{"num_hidden_layers": 10, "moe_layers": [1, 3, 5, 7, 9], "router_score": "sigmoid", "balance_bias": false, "num_attention_heads": 7, "norm_place": "pre", "rope_theta": 10000.0, "beta2": 0.99, "final_lr_fraction": 0.0, "max_seq_len": 1024, "doc_mask": true}
Below are experts of layer 3 (counted from 0) of a mixture-of-experts language model. Rows are named gate (a neuron's input weights, with its number), up (a neuron's input weights, with its number) and show model dimensions 336-391. Each number is 128 + 24 x the weight over its row's rms, rounded and kept within 0 to 255.
Before each expert's rows: a language model's description of what the expert responds to; "gets" lists some tokens that make up at least twice as much of what it gets as of all text. This comes from a sample of Wikipedia text that the model never trained on. Tokens count by the router's weight.

# expert 14
Double line breaks ending paragraphs, track listings or award lines before == headings, plus table divider rows in discographies and succession boxes.
gets: "\n\n", "en", "B", "9 ", "S", "H"
gate0 [110 144 113 108  88 125 116 129  97 106  79 148 122 152 153 105 115  98 114 150 103 124  95 116 145 127 162 152 127 110  98 163 140 118 114 139 105  96 134 111 107 143 136 135 145 111 150 182 145 147  67 131 140  71 131 111]
up0 [137 119 110 104 111 107 153 124 170 110 145 120 115 127  89 157  96 132 137 120 102 112 170 139 127 153  91 133 127 130 150 117 143 126 138  76 136 119 129 107 161 141 139 102 148 140 108  86 119 108 143 141 132 144 124 133]
gate1 [141 120 116  84 102 131 150 128 131 113 103 126 137 184 135 149 115 136  90 115  80 137 110 120 158 120 104 108 139 144 131 138 163 118 124 125 168 115 150  93 147 126 134 122 138 147  64 109  77 162  71 125 166 151 151 119]
up1 [113 145 123 163 134 126 133 128 136 131 159 126 121  70 119 117 134 110 147 113 150 126 115 145  92 117 153 139 147 146 123 120 143 144 154 143 105 140  96 148 111 124 124 123 107 121 172 155 178  68 153 144  71 107 135 160]
gate2 [154 138 113 149 170 200 149 137 141 126 148 133 186 159 105 158 167 101 120 141 139 115 160 116 117  75 145 143 128 119 110 128  91 122 150 134 152 165 127 147 126 140 115 139 103 132 159 140 126 104 144 120 147 158 124 143]
up2 [135 160 138 136 126 151 142 161 117 108 147 114 101 114 136  94 102 110 160 136 133 143 165 127 155 166 129 122 110 118 113 153 104 152 119 121 109 159 137 154 165 136 147 158 118 146 167 138 153 102 172 111 123 103 159  88]
gate3 [143 132 119 126 161  94 131 119  99 120  97 135 123 118 143  71 100 164 133 146 173 115  95 123 100  78 143 133 142 114 155 178 159  96 124 128 102 138 143 132 129 121 138 151 125 143 112 153 142  85 136 118 159 111 153 121]
up3 [133 179  87 110  54 149 109 106 144 170 134 127 133 100 148 110 163 186  84 117 126 160 100 138 130 185 135 168 120 124 106 134 118 108  71 101 160 112 104 125 145 112 142 146 148 136 127 132  93 121  90 116 116 108 151 135]
gate4 [117 141  89  61  66 130 133 127 121 178 125 116 136 127 122 128 156 126  75 140 118 136 111 128 108 130 126 147 115 147  86 140 131 123  58 137 136 140 138 117 146 120 132 154 126 107 134 184 108 153 108 109 167 136 117 115]
up4 [136 156 144 178 174 137 110 134 135  74 103 144 103 134 158 107 118 126 166 115 131  93  88 122 128 127 109 124 119 123 168 118 158  94 162 124 155 109  84 155 126 114 128 111  97 122 129 148 151 142 101 142 104 134 158 109]
gate5 [121 128  83 111 145 120 112 138 109 169 114 126 121 112 117 105 165 101 114 152 124 137 129 126 108 125  98 125 139 108  99 166  64 161  72 138 115 174 145  84  84 120 116 164 167 122 140 148 120 144 125 135 129 154 109 100]
up5 [164  71 136 160 129 142 154 129 151 155 221 126 128 115 112 124  83 140 159 118 141  97 140 132 146 135 127 144  95 125 155 145 107 149 122 102 134 141  94 164 107 131 133 126 131 155 126 142 127 185 152 122 103  91  89 107]
gate6 [116 149 109 142 135 152 138 121  95 133 136 143 138 160 150 118  96 159 114 115 100 146 136 106 128 137 103  95 127 131  86 111 178  86 124 105 135 127 173 117 124 150 122 123 124 131 113 126 114 136 182 139 113 104 123 109]
up6 [116 146 106 129 111 130 132 114 141 173 165 113 151 138 121 132 114  93  91 117  91 166 136 106 149  91 143 179 116 130 131 115 145 138 178 118 157 134 110 137  57 129 164 129 112 172 125 139 137 137 118 134 126 139 148 182]
gate7 [135 114 115 142 121 128 129 105 137 149 160 130 125 118 175 110 159 144 155 154 140 158 101 157 121 128 117 102 159 151 128  84 105 118  87 106  97 129 101  86 144 108 121 136 155 160 120 126 103  77 105 104 152 102 126  45]
up7 [139 121 144 132 116 102 137 128 126 138 138 124 121 119 109 133 116 136 131 147 152 118 181 121  87 121 142 131 132 121 158 143 116 100 106 175 103 124  98 168 137 131 124 111 154 145 116 138 109 106 141 142 102  94 137 113]
gate8 [130 134 147  78 136  96 136 164 130 156 142 121 105 119  89 171 150 135  56 134  98 162 112 131 153 168 148 125 129 137 149  80 165 109 127 121 130 117 181 147 143 128 120 140 124 122  88 147 127 156 134 178 128 128 111 106]
up8 [ 88 125 114 152 120 127  88 128 111 118 108 135 132 125 107 155 123 103 128 109 108 145 104 130 131  84 133 159 146 132 170 133 126 136  93 136 102 116  84 135 124 110 126 133 128 133 100 117 161 100 130 108  93 141 114 137]

# expert 8
Line breaks after LaTeX math blocks before headings, plus common function words like the, and, but in running prose.
gets: "the ", "==", "and ", "but ", "= ", "his "
gate0 [131 136 181 130 180 157 123 104 112 122 116 117 139 128  87 119 109 120 134 130  97 146 113 119 131 131 148 142 134 130 170 113 144 147 156 118  98 109 117 127 127 139  82 130 132 128 117 148 122 124 171  92 119 146  99 129]
up0 [103 109 126  94  81 143 102 120  67 132 124 149 116 118  91 132 131 141 142 135 141 157 146 125 148  88 145  80 168 127 163  96 116 100 107 168 117 133 123 157 113 123 150 135 146 120 136 162 114 112 116  79 141 132 138 141]
gate1 [141 137 103 131 121 152 150 170 153 135 167 114 152 160 115 118 124  94 167 137  95 151 131 156 133 121 172 158 143 138 144 136 145 128  98 138  99 137 155 124 135 112 117 118 121  79 146 155  84 114 162 148  82  94 149 125]
up1 [ 87 113 176 123 152 110 112  74  82 150  88 127 140  92 136 147 116 150 119 126 150 113 162 155 103 110 126 118 134 145 130 126 129 147 129 123 131 125 119  76 122 156 119 143 102 157 162 107 135 151 128 130 179 107 104 138]
gate2 [138 113 148 144 110 131  95 134 144 130  93  94 136 151 122 107  97 124 134 152 140 167 128 137 117 117 147 118 153 117 112 163 116 108 138 117 137 128 143 173 112 144 124  86 109 136 142 153 143 105 111 132 167 113 111 154]
up2 [143 164 103 150 138 140 146 135 139  97 147 108 164 133  86 125  90 109 118 143 128 131 120 145 132 125 118 117 125 134 125 174 121 119 132 110 137 145 131 118 101 135 103 168 142 161  95 125  88 138 169 102 126 113 167 100]
gate3 [122 137 143 116 103 105  78 123  97 120 109 124 128 129 185 148 113 127  88 136 115 136 116 162 132 101 106 144 142 162 116 132 146 126  99  70 128  91 124 142 176 155 137 122 124 132  91 144 116 158 123 137 140 155 125 118]
up3 [140 114  93 132  93 128 130 129 116 171 118 146 175 155  89 192 151 114 106 102 111 114 104 117 152 151 138 110 116  88 101 102 118  81 145  95 140 140  90 114 102 128 156 116 162 154 138 137 142 105 124 132 138 123 139 143]
gate4 [ 98 164 116 154 165 110 111 127 132 117 138 113 118 154 131  96 148 111 145 121 116 163 135 130 112 129  94  83 101 130 144 146 130 136 131 141 171 168 127 105 105 119 135 153 176  98 128 119 109 139 105 151 118  85 111 133]
up4 [124 120 127 105  96 139 184 144 144 142 120  84 122  86  95 155 123 139 121 128 149 155 132 115  86 118 118  97 144 150 141 124 154  73 160 101 109 139 141 141 117 152 166 158 103 131 113 119 153  85 154 122 117 153 129 134]
gate5 [144 125 144 153 118 126 113 139 130  90 138 126 114 132 122 110 145 109 137 110  94 132 153 166 108 133 104 149 124 140 152 131 118 156 148 131  99  91 146 110 107 162  73 100  97 144 120 108 108 121 164 123 115 135 126  99]
up5 [154 106 126  91  71 118 157  88 159 136 132 131 156  87 127 120 128 139 118 169 174 144  88 140 148 146 135 166 105 143 101 110  91 147 167 166 104 155 124 125 132 132 202 137 108 180 142 154 130 141 157 135 163  72 167 132]
gate6 [121 166 114  93  85 125 119 159 115 111 166 132  88 116  99 157 133 196 153 130 151 137 103  92 113 120 152 157 132 128 138 142 153  75 118  58 119 103 114 140 127 130 128  99 126 105 126 109 178 137 113 119 134 130 128  86]
up6 [133 154 114 123  79  95 127 118 120 119 127 134 139 123 120 141 121 125 107 141 140 171 146 141  97 150 155 110 112 105 135 132 120 121 135 117 110 166 174  96 113 108 130 104  92  84 165 139 133 145 122  62 139 153 147 182]
gate7 [126 145 141 117 127 130 140 185 139 127  90 166 144 100 112 123  77 109 134 141 129 145 126 133 134 112 129 106 104 114 103 116 121 142 136 118  97 143  87 118 134 137  95 132 146 100 164 139 116 100 115 151 116 111 132 130]
up7 [138 125 111 112  97 112 168 127  96 135 143 116 116 103 125 144 130 141 116 120 146  98 121 147 107  94 121  81 123 125 132 121 132 110 129 134 157 113  98 121 143 126 150 128 145 164 151 159 113 123 111 144 129 105 132 169]
gate8 [128  85 129 174 131 105 143 140 137 148 129 135 138 169 136 106 152 168 110 150 141 139 144 109 140 137 120 110 135 113 154 137 101 129 133 189 123 110 176 127 121 124 124 133 114  98 163 125 137 119 210  83  97 171 145 139]
up8 [128 107 120 118 159  99  97 112 117 138 155 142 127 133 120 157 110 158 118 123 122 120 158 107  78 116 136 164 129  98 119 109 173 144 112  89 138  94 116 128 124 153 168  99 122 136 126 117 114 137 125 148 174 121 127 116]

# expert 1
Cells, numbers and pipes in football club statistics tables, plus auxiliaries had, has, have in player career prose, e.g. had a loan.
gets: "| ", "had ", "has ", "0 ", "have ", "/ "
gate0 [ 93 147 146 116 113 111  94 146 129 126 122  90  88 125 115 133 182 139 151  96 141 129 133 114 106 119 121 121  97 136  96 138  86 109 136 137 118 116 137 167 101 111 173 111  88 141 119 101 139 119  96 144 150 120 133 128]
up0 [134 138 113 134 128 136 137 124 121  89 120 128  99 110 118 135 153 123 172 120 127 148 156 129 154 160 104  95 112 137 156 143 102 126 140 115 145  50 137  99 124 110 160 154 126 159 160 149 139 141 160 105 131 114 121 114]
gate1 [116 106 108 150 145 136 119 130 158 166  85 145  90 115 124 128 113 140 150 135 143 107 105  74 139 191 150 121  86 110 116 152 102 145 125 145 156  89 149 134  91 103  93 168 125 150  92 137 117 132 148  91  95 139 132 185]
up1 [125 143 149 127 160  86 140  99  87  89 168 134 124 144 139  96 108 112 108 134 149 117  87 118 163 108 120 148 125 143 146  79 119 131 154 104 153 120 157  91 119 137 143  78 162 145 137 128 104 149  74  95  93 135 140 110]
gate2 [152 121 160 117 124 128  92 124 118 124 164  94 196  84 125 101 120 144  96 130 117 138 145 123 164 137 125  98  87 113 136  85 118 130 135 112  72 130 154 132 114 146 122 133 100 128 153 146 105 134 134 122 143 120 107  92]
up2 [129 144  98  95  96 150 162 173 136 157 152 121 102 143 126 123 137 132 100 122  97 141 133 123 150 129  91 119 153 154  98  86 135 130 129 117 116 169 111 122 133 147 202 129 152 168 139 162 114 129 123 132 112  91  92 137]
gate3 [134 153 162 115 116 113 131 145 106 151 161 151 125 142 137 131 185 165 182 135 130 117 159  77 111 146 111 114  96  92 133 155 132 135 134 102 128 120 105 127 151 129  75 134 143 103  98 143 156 120 132 107 111 163 136 119]
up3 [131 135 172 116 104 136  76 151 134 133 166  87  84 110 150  82 182 130  91 148 203 128 160 106  82 155 117 127 129 122 110 101 153 103  95 165 120  90 140 109 172 134 123 158 151  85 119 112 141 115  99 143  89 147 125  71]
gate4 [168 131 161  99 112 122  92 127 113 207 143 120 137 106 108 111 131  97 121 139 114 120  98 117 122 157 100 141 115 129 138 118 108  88 140 124 100 122 159 108  79 131 107 169 142 121 127 110 105 140 137 172 142  70 153  97]
up4 [122 155 113 115 151 182  96 129 125  85 128 112  96 141 170 168 120 156 147 137 130 111 129 132 126 122 124 136 147 142 108 100 158 143 129 142 122 154 121 117 181 155 124  78 142 133 164 126 128 125 136 103 105 137 130 151]
gate5 [ 99 177 156  93 157 128 145 138 133 170 136 104 115 132 126 105 124 117  96 155 179 108 171 117 131 169 117 123 101 118 107  95 127  95 105 109 142 128 162 106 139 130 146 151 132 158 116 172 141 102 109 133  76  87 104 148]
up5 [143 144 127 121 126 140 118 143 103 162 167 104 140 141 124 161 151 128 139 133 167 132 114 113 132 131 115 160 111 130 129 124 127 162 148 121 117 172 129  99 136 152 154  96 136 119 124 156 128  93  83 102 144 157  76  91]
gate6 [149 120 146 159 150 165 137 117 149 113 117 148 178 110 152 174 138 144 125 133 142 136 187 136 165 137  94 114 112 144 135  98  97 123 180 133 150 110 129  76 149  97 152 140 164 172 167 133 112 153 109 143 135 135 169 130]
up6 [111 136  95 124  98 112 100 137 115  87 147 126 119 132 153 142 138 119 131 132 108 137 156 164 135 103 127 163 121 106 161 134 134 134 109 158 156 133  99  83 140 154 131 120 135 137 162 140 145 142  88 124 167 143 148 165]
gate7 [134 130 128  69  91 113 101 121 108 140  84 101 123 115 126 127 109 122  84 140 119 146 135  90 142  88 114 117  79 156  95 130 123  90  93 113  67  71 160 109 107 142 135 117  98 124 132 167 150 173 106 119 151 108  96 176]
up7 [131 115 134  97 138 155 158  98 136  96 143 155 116 130 142 135  97 122 149 125 109 133  96 167 110 150 122 105 184 120 135 102 144 130 149 144 162 140 101 121 114 156 103 169 126 159 155 136 121  82 142 125 110 138 150 136]
gate8 [131 143 132 132 119 136  97 137 113 150 131 111 118 102 169 138 122 130 120 114 139 139 153 130 147 146 135 147 121 136 115 126 104 161 129  76 138 113  87 102 140 114 114 145 103 156 102 147  99 144 124 126  87 121 121  86]
up8 [128 152 102 157 129 130 115 156 148 160 120 118 136 115 111 140  99 119 111 140 111 126 159 118 156 104 120 148  98 118 123 139 146 151 147 103  73 124  95 149 152 129  97 140 148  86 120 141 124 131 120 159  91 175 121 138]

# expert 7
Labels and values in infobox-style lists, especially taxonomy fields like Clade, Phylum, Infraorder, Domain, plus Released, Founded, Country, and table years.
gets: "| ", "by", "1", "\"", "201", "200"
gate0 [149 126 108 148  96 111 110 139 131 152 131 134 115 156  93 100 119 141 132  83 107  94 145 133 138 134  93 109 115 145 123 121 134  87 151 124 130 132 116 137 150 120 134 126 112 126  98 190 133 108 125 106 130 142 127  88]
up0 [ 88 100 160 121 133 153 103 130 117 160 121 140 132 100 123 148 114 135  55  94 172 165 139  86 146 113 135 151 122 130 190 125 145 130 137 102 174 106 149 100 127 119 126 144 117  73 124 116 119 147 147 112 166 178  97 146]
gate1 [111 120 118 148 115 134  79 110 190 121 141  96 111 116 143 104  65 149 109 150 143  88 154 132 124 128 144 179 134 133 113 111 167 117 144 126 190 136 136 113 108 163 110  56 111 142 140 116 150 109 137 122 129 104 117 179]
up1 [ 95  99 129 132 144 111 103  83 154 138 119 123 138 134 140 124 123  83 143 123 122 139 106 156 165 115 154 138  96 163 126  88 115 124 139 120 151 132  99 150 105 128 133 153 139  94 114 146 149 103 176 118 152  77 114  83]
gate2 [153 141 108 109 124 131 119 190 128 142 143 169 162 155 125 132 127 124 125 118 162 106 163 124 165 177  68 134 178 111 138 129  97 120 167 137 149 134 164 164 120 156 128 106 129 128 112 117 131  88 124 142 143  75 133 116]
up2 [180 149 165 106 160 102 118 110 142 153 134 129 125 126 147 122 152 148 101 120 209 136 104 123 130 143 112 144 103 130 106 120 140 115 115 167  86 159 161  92 125 129 131 114 157  84 147 135  73 118 166 116 104 112  78 106]
gate3 [138 131 160 136 156 121 118 148 159 164  84 137 128 142 136 118 151 147 114  91 132 138  97 134 130 108 140 132 138 115 118 152 119 103 147 104  95 147 117 131 116  83 132 164 150 137 166  78 128 112 131 126 169 129 136 118]
up3 [162 145 134 164 145 121 118 138 117 171  93 114 113 148 141 129 128 115 193 103 142  86 107 130 120 107 137 151 151 110 127 136 102 148 132 151 136 150 101 120 136 134 150 106 119 151  82 127 174 127 131 151 150 106 108 132]
gate4 [151 151 123  98 130  97  97 176 110 153 123 123 146 175 132  85 129 104 129  92  87 160 151 128 164 123 105 142 118 155 156 122 151 145  93 135 125 153 170 136 167 121 137 135 130 105 100  75 120 124 163 127 158 125 152  98]
up4 [126 128 145 152 110 128 111 161 145 110 122 128 158 100 139 105 104 120 111 100  79 152 175 167 150 128 110 121 113 124 112  91 146 171  97 136  95 134 136 174 176 157 122 173 162 141 116 124 120 135 179 168 143 123 109 111]
gate5 [123 145 157 120  87 124 146 180 127 129 109 126  97 130 129  99 135 144  95 108 110 119 156 124 113 146 118 127 129 114 137 134 143 178 115 174 112 101 144 113 149 179 136 108 132 155 144  90 146 112 154 125 135 114 116 146]
up5 [ 88 119 107 136  75 108 153  96 144 132 105 113 120 142 140 140 124 128 117 147  99 131 133 139 156 135 153 139 154 117 107 148 119  90  98 107 148 145 111 176  89 118 132 158 138 146 169 118 118 148 136 110 109 131 119 123]
gate6 [135 124 124 111 133 135 113 123 123 110 103 132 124 103 117 114 158 118 144 157 170 124 115 122 117 125 121  95 150 102 117 169  95 104 128  74 122 170 151 142 128 137  94 114 132 115 136 100 133 127 139 113 116 107 119 109]
up6 [153  81 119 120 133 113 129 100 124 135 108  96 133 103  78  72 135 147 139 142 146 144 125 118 122  85 118 119 136 115 139 124  79 132 116 145 148 173 171 133 148 131 135 132 101  89 161 116 159 168 105 118 108 126 147 136]
gate7 [150 125 106 166 140 143 136 101  70 140 157 149 113 134 125 111  99 135 104 115 181 128 103 113 114 103 103 136 160 138 126 142 131 111 136 164 114 105 150 117 141 138 146 162 156 156  95 130 124 115 133 112 105 113 139  85]
up7 [111 143 145 114 155 105 114 120 119 143 179 100  57 128 142 162  89 127 121 149 150 107 113 113 130 118 143 121 129 113 119 105 124  57 157 183  89  86 136  88 132  98 165 148 112 101 146 123  93 145 128  89 116 103 106 112]
gate8 [126 109 136  93 127 124 136 146 125 142  82 172  95  81 152 129 125  76 103  76 130 102 141 105 150 123 141 143  93 145 118 147 130 134 179 144 108 156 108 133 130 115 110 125 144 120 145 144 116 105 112 128 101 129 103 129]
up8 [138 155 126 132  90 110 131 110 135  98 129 100 150 127 106 127 110 126 136 168 116 134 123 110 118 147 116 128 142  60 155 156  92 120 131 149 128  82 124 139 111 115 129 123 127 113  94 116 100 169 162 115 137 141 147  96]

# expert 0
Line breaks, colons, slashes and symbols inside infobox-style lists and coordinates, e.g. "- Date formed:" lines, 37°03′00″N, commas.
gets: "\n", ": ", "|", "(", "–", ")"
gate0 [ 96 152 124  91  97 182 115 108 128 113 176 159 129 143 119 116 132 115 135 102  97 102 140 120 107 130 140 110 143 144 117 101 113 139 146  89 129 119 131 119 125 169 121 138 116 151 182 159 113 139 105 126 109 146  71 152]
up0 [126 107  66 115 129 127 119 136 140 149  95 127 109 112 146 126 113 117 113 145 108 143 178 137 151 129 125  82 155 110 141 135 122 101 114 144 158 129 149 120 122  86 129 153 121 139 105 119 114  93 129 117 134 128  92 118]
gate1 [127 107 105  86 172 129  98 124 139 127 118  88 133 114 156 176 124 146 101 139 186 124 107  99 111 146 174 126 114 109 162 123 132 157  84 106 158 158 135 125  82 101 132 164 150 111 104 144 175 116 100 142 149 133 148 132]
up1 [141 119 155 124 122 104 124 139  92 147  83 109 135 157 166 149 121 144 190 127 171 164 108  93  84 108 171  95 135  84 150 118 165 133  98 133 132 141 106 140 157 123 131 131  99 128  76 169 114 115 124 163 114 130 140 127]
gate2 [124 113 131 126  99 119 147 123 124 163 130 111 137  79 171  98  87 117 150 148 132 117 177 150 160 179 130 122 107 133 129 121 120 144 126 133 100 106 134 131 147 105 114 126 125 114 106 150 155 165  94 105 183 172 109 150]
up2 [112 134 103 125 105 116 135 115 147  96 124  78 119 145 104 193 164 144 118 125 110 105 139 124 147 149 174 130 145 156 141 134 128 164 121 151 126 180 152 131 130 126  85  93 136 104 127 113 102 113  87 106 177 122  90 172]
gate3 [ 67 115 131 103 135 108 104 116 117 145 158 110  98 124 140 165 178 141  77 102 163 123 108  96 107 126 100  80 135 136 140 120 150  85 139 178  99 151 134 137 117  89 125 129 146 119 101  97 157  95 114 146 148 148  84 110]
up3 [186 131 129 140 117 169 145 163 127 102 101 151 131 112 141 134 113 122 116 141  90 121 209 144 141 124 130 172 142 166  83 144 175 132 121 108 144 112 127 126 134 127 146 113 145 104 160 127  99 139  87 103 123 117 155 135]
gate4 [193  92 127 126 108 180 139 131 105 149 132 144 112 139 164 152 116 175 138 159 130 126 139 150 111 133 117 130 133 134 126 162 155 105  95 150 101  99 102 112 155 122 123 118 184 138 163 128  96 125 144 125  77 123 167  76]
up4 [129 102 155 139  89 106 132 122 124 169 147 113  99 170  80 149 169 154 111 111 145 114 105 165  59 149 144 119 136 177  63 125 100  68 120 137 110 151 162 112 137 114 126 105 132 123 135 111 120 139 118 124 131 167 105 180]
gate5 [129 169 159 150 111 134 147 128 175 142 159 109 157 163  78 154 131 126 112 132 153 119 108 121 128 153 166 107 130 167 139 111  60 113 102 128 153 141 124 133 139 124 136  62 139 163 147  93 112 108 176 122 115 150 117 143]
up5 [121 119 111 133 146 126 123 122 111 147 149  96 126  81 188 110 134 138  96 138 122 120  63 111 124 152 123 139  78 130 141 122 125 177 115 141  91 123 139 140 130  97 151 152 118 123 131 147 137 126 151 158 112 145  88 141]
gate6 [116 148 139 138 144  94 133 138 176 102 158 137 175 115 132  92 158 122  77  90 159 110 136 112 127 120 142  63 152 134  93 113 106 134 134 125 120 102 121 111  89 118 166 116  85 125 107 136 107 119 134 134 142 140 145 140]
up6 [164 156  92 109  97 124 114 126 141 124 102  83 164 157 135 156 102  79 114 144 103 156 130 134  96 116 156 173 168 127 117 142 126 125 160 137 141 147 124 128 139 125 136 100 133  94 126 135 144 114 136  92 141 112 160 149]
gate7 [178 152 110 131 109 127 138 177 161 119 146 157 138 158 131 162  76 143 128  97 101  93 125  81 135 118 112 142 150 121 146 106 135 115 183 154 129 140 132 115 136 123  81 130 131 125 112 109 110 174 151 130 113 121 124 160]
up7 [122 176 105 136 139 170 107 126 157 142 104 130 120 147 168 156 137 117 118 130 118 163 107 136 112 128 125 118 170 125 105 167 135 143 120 141 157  97 117 100  86 107 172 104 153 128 112 101 182 160  97  93 163 131 150 149]
gate8 [ 68  96 178  95 132  74 136 125 137 122 101 113 107  91  96 116 122 117 135 122 122 127 152 152 120 149 113 143 146 147 166 132 184 121 123 121 131 145 123 154 140 143 116 158 121 124 127 150 121  96 135 148 141 172  82 151]
up8 [155  93 173 117 140  96 121 119 113 119 134 133 146 114 144 131 109 149  89 113 134 171 119 120 126 122 108  98 114 120 166 138 161 198 154 117 128 107 139 118 103 107 142 129 122 134  81 135 124 201 125  86 141  76 131 117]

# expert 11
Frequent function words and punctuation such as of, the, commas, and the as in such as or notably, often in credits and lists.
gets: "of ", ", ", "the ", ". ", " ", "was "
gate0 [147 113 105 123 104  61 133 135 116 206 102  97 126 165  91 131 121 120 127 152 118 126 144  96 110 148 138 100 100  94 134 120  80 108 111 142  70 129  65 162 153 106 140 131 124 136  85 125 120 144 108 156 153 128 169 120]
up0 [152  94 102 152 113 115 132 164 187 105  69 117 117 105 123 129 112 109 134  95 129 115 130 166  95 150 120 108 126 110 102 129 159  93 138 143  97 124 174 147 126 111 125 127 121 112  58 118  98 105 136 147  98 119  89 138]
gate1 [150 157 123 156 143 129  83 145  99 147 138 177 147 159 111 135 146 142 140 120 106 145 110  99 111  71 136 137 131 128 116 154  92 140 168 109 140  67 145 103 117 151 141  77 129 111 152 131 123  95 113  83 148 133 122 162]
up1 [156 108 166 113 143 139  95 106 157 146 110 112 142 154 143 172 100 115  91  88  92 140  53  95 139 115 106 127 100 126  78 118 130 137 130 141 103 175 134 113 132 115 110  90 134 128  74 116 116 150 130 122 115 128 112 157]
gate2 [100 154 135 183 157 159 113 121 100 198 134 174  86 139 143  96 151 140 165 131 157 161 126 125  79 113 115  91 112 113 128 108  86 122 130  69 108 116 124 154 115 123 135 120 111 109  83 125 119 111 156 147  92 143 130 111]
up2 [124 127 143 101 112 157 123 127 145 135 144 152 126 143 113 127 165 110 169  96 151 132 111 115 118 157 127 134 125 111 154 144 131 114 110  89 129 148 126 102 131 137 145 134  95 120 119 156 150 143 137 106 126 171 136 142]
gate3 [135 151 106 109 112 138 116 179  98 125 137 124 132 155 115 113  76 155 119  74 155 137 161 158 142 114 112 159 142 126 146 154 169 117 119  89 143 114 135 153 131 137  84  87 138 141 124 162 124 113 150 149 128 126 182 125]
up3 [138 142 123 112 138 134 145 142 134 146 146 138 134 139  74 125 132 181 123  79 147 127 117 134 119 121 166  90 121 121 114 131  78 127 101 112 111  96 115 121  82 103 141 115 131  70 136 151 140 134 121 170 112 146 157 149]
gate4 [123 135 106 125  90 145 149 134 109  99 124 124 100  71 114 125 119 131  83 155 114 141 127 121 107 138 128 145 162  99 170 114 119 116 165  83 133 136 149  93 144 145 128 117 122 145 154 149 147 133  91 177 152  86 154 147]
up4 [139 126 126 122  92 189 172 145 105 132 173 111 125  98 139 154 158 159 160 141 155 167 123 194 109 141  87 124 162 131 104 132 133 130 127  93 116 106 121 127 161 146 118 126 124  89 136 150 114 111 128 103 133 126 105 127]
gate5 [125 108 116 125 113 143 141 106 147 158 133 170  91 120 161 153 126 137 149 133 176 140 155 128 115 170 107 101 119 109 150 164  96  92 137 103 111 117 119 167 123 132 114 100 188 136 152 117 137 126 138  95 129 130 144 118]
up5 [129 154 135 123 111 156 143 185 135  93 109 116 126 124 144 168 114 126  74 145  61 137 128 122 138 152 124 151 122 140 162 129 149 115 130 135 137 129 138 136 177 130 114 140 118  58 132 121 141 119 126 114 117 127 132 105]
gate6 [136 161 117  85 119 126 153 164 124 130  99 152 174 128  83 209 103 149 135 126 157 110 145 126 130 145 163 144 161 153 137 148 120 121 126 106 106 109 134  83 187 140 107 126 131 137 133 169 152 129 137 116 101 123 105 140]
up6 [171 116 135 133 107 111 111 146 155 142 108 118 138 160  91 115  60 127 151 137 124 124 143  99 109 117 115 129 102  98 129 151 141 111  65 162 129 128 142 176 113  78 166 142 132 158  94 108 120 145 179 150 116 113 117 147]
gate7 [126 116 128 147 141 120 141 120 123 121 115 120 134  90 120 115  66 137 118  92 134 110  98  92 130 146 125  74 111 154 137 107 142 132 133  94 122 134 118 161 141 146 112 115 168  98  65 137 122 132 147 149 115 138 106 118]
up7 [142 123 193  89 161 120 133 124 100 135 130  80 143 136 131 123 152 123  65 124 155 141 131 125 111 127 149 150 120 111 142 129 125 119 122 154 138 121 152 125 133 120 177 103 112  91 139  82 140 134 131  82 145 109 115 109]
gate8 [112 167 128 109 165  78 107 135 113 118  96 108 157 105 122 160 158 128 122 133 136 153  92 129  98  56 164  87 117 128 158 124  86 145  93 115 137 131 164 166 109 151 102 129 132 104 162 125 112 148 118 135 146 107 148 100]
up8 [157 137  86 162 116 121 121 147 119  97  91 155 140 161 141 146 138 105 123 137 130 141 140 116  90 160 145  92 127 125 116 150 108 100 144 193 130 148 120 101 135 116 144 109 183 102  73 137 116 107 179 130 114 104  83 153]